python train.py --num_hidden_layers=15 --n_experts=192 --experts_per_token=6 --d_expert=48 --d_shared_expert=0 --router_score="softmax" --normalize_top_k=true --balance_loss=0.000102 --router_z_loss=0.001 --norm="rmsnorm" --norm_eps=1e-06 --optimizer="muon_variant" --beta1=0.9 --dataset="wikipedia_en"
Below are experts of layer 11 (counted from 0) of a mixture-of-experts language model. Rows are named router (the router's row for the expert) and show model dimensions 0-63. Each number is 128 + 32 x the weight over its row's rms, rounded and kept within 0 to 255. Numbers have three digits each.
After each expert's rows: "mostly gets" lists some tokens that are sent to it at least half of the time; "gets" lists some tokens that make up at least twice as much of what it gets as of all text. This comes from a sample of Wikipedia text that the model never trained on. Tokens count by the router's weight.

# expert 88
router:085103107184102182095189152087160135140144070117143115149124028167111172146140137154068097176152133144123106099094163123125150075106122092127136142099111091058095150081135142075071186105110176
mostly gets: " conf", " def", " suff", " imp", " sugg", " resp"
gets: " f", "f", " j", " h", " F", " m"

# expert 101
router:134116111139113141104145152104176153128104100175128126183095094123098151162151177146098122177133066162164108105106174186141164076159059144116145130125132099107092140083176160084108152092115148
mostly gets: " gave", " saw", " called", " get", " create", " joined"
gets: " of", " with", " for", "ing", " on", " to"

# expert 51
router:070116138162132123099155191083144175116144119112136103193130133119113146125147135135088102205128116104153082096128186149093114116142114214121149169095051105117120111093160149072131129075080182
mostly gets: " £", " $", "€", "▲"
gets: "1", "2", "3", "4", " ", "5"

# expert 64
router:042092124194125146118163159128111167192082084136128102169119093172124166120198141163090134160119076192143157101135132147050189144144140112109119155110054127119100154129153147097085136108100152
mostly gets: "History", "|---|---|---|---|---|---|", "|---|---|---|---|---|", "|---|---|---|", "|---|---|", "|"
gets: " |", "|", "-", "9", "History", "L"

# expert 89
router:127097137128067163131209136130173136185100108146106117146078102145101110180141149131095103136147124144157112144122122150101168127182048167081162165075101086121111145117153162116105155100117155
mostly gets: "า", " Mus", "uz", "ร", "р", " Kaz"
gets: "z", "as", "j", "s", "az", " Sh"

# expert 171
router:121145104166134153080169135124176129093088096149137121202141076176096131149129163159064053142159089139117131140122171128117135092151107153117133165104079163043089133079139129097125184095092141
mostly gets: " associated", " Occup", " Produc"
gets: "1", "9", "2", "0", "8", "3"

# expert 119
router:107139135156114146136185137086168128146151102158107133174160115128111186152186120141045105149105136120144098114064134181107124108178088145073158154099062139096110157113141131121076110088143134
mostly gets: "ST", " GA", "hylum", "Scientific", "ส"
gets: "2", "0", "1", "3", "5", "4"

# expert 172
router:055067155136118196097154177100151131147084039134128070149120137161114161118187162134081122147190146157161116134124111140100133132137068170143182152127117117127120112082145151092099182099122162
mostly gets: " There", "%", " they", "There", " what", " They"
gets: "%", " and", " there", " that", " which", " who"

# expert 188
router:115116121145092153115128161119189154117075095148159097164117107126103135158133162150105095154173091133163095125076116157128161073150082132109132148129088128085113155055180147090107147070084150
mostly gets: " towards", " called", " helped", " of", " about", " create"
gets: " of", " to", " in", " for", " with", " from"

# expert 175
router:105113102148135158106199164089148126169105132151125097166108122177054191165139133103071126146123108141109121130119170131146169131121124133157158147087070139083147159110144155135078105104129106
mostly gets: " Mexico", " Africa", " California", "abama", " Spain", " Asia"
gets: "0", "2", ".", "5", "8", "3"

# expert 184
router:122143090171096165128150164093144175152061085119099098135115102181076167141145161123100080163149103135159106109100174175109153101104112164094139157108068035083072161110123126070101170124105137
mostly gets: " a", "year", " £", " A"
gets: " a", " ", " A", "A", "–", " $"

# expert 30
router:095115080136122134080182211103123191143105087104136138132145093149088166134146157176095103146131099124133103148130151129094128090171053152126188161125100111113130139095138171134106153110122157
mostly gets: "′", " km", "°", " mm", " lb", " pm"
gets: "0", "°", " not", "/", " to", "–"

# expert 23
router:111122124144105176094136193111143116148074059137132105169137089136072163146135127145105120129156114153169117081066145211090186102134048136113149180114105107124122151081174132103107172095095159
mostly gets: " so", " could", " but", " would", " rather", " have"
gets: " to", " and", " have", " has", " that", " had"

# expert 99
router:133090111175092137120146131095137141152083075168111124149120089159131109185126128139087047170136088168159087119117125138103142136146123146064185125135117090130117124081143112084148124099124158
mostly gets: " Sp", " ISBN", " sp", "Species", "Sp", " Nominated"
gets: " ", " |", ":", " sp", " Sp", " –"

# expert 33
router:105152137136102187096124162099150183175124095162071121185143100114117158138127146124111108180156102156167117103102166155079154058172078150119177155115100085115096143084147144131099149111156180
mostly gets: " using", " provide", " in", " between", " across", "duce"
gets: " in", " of", " from", " on", " the", " with"

# expert 146
router:098101090124085164129128115111169184180118089210145125142093097170127142093152141159096110117164114139130089093055160175102127127178124207119150129135133097107115140061095166107103158130121132
mostly gets: " Cup", " League", " league", " Championship", " Premier", " championship"
gets: " the", " League", " Cup", " Division", " Premier", " first"

# expert 166
router:090117130152124176101170159058137153164078092127091057166133085165137137121122136148084091161167043126142114117075183111114129076147093131089157172083147083103097085128124126131113133096109117
mostly gets: "emb", " ne", "che", "ç", " e", "ograp"
gets: "o", "u", "ig", "ro", "ap", "ist"

# expert 66
router:131125134159076146088180132109147152128083106123095108142106101136070154133165165140078163152127092120130118152094126158106169135171071166123136158079035110117100119104136111121091138092078135
mostly gets: " Mexico", "adesh", "ร", " Israel", "ya", "ai"
gets: "i", "a", "ia", "u", "an", "o"

# expert 182
router:133079142150051196119173140138174156134130091127125118106105135106124150181168121160099063150194119120161109135080144161110152108158052176075127129107094083127092121110119167118108160076119178
mostly gets: "č", "š", "ä", "ð", "berg", "ić"
gets: "k", " K", "z", " B", "ov", "j"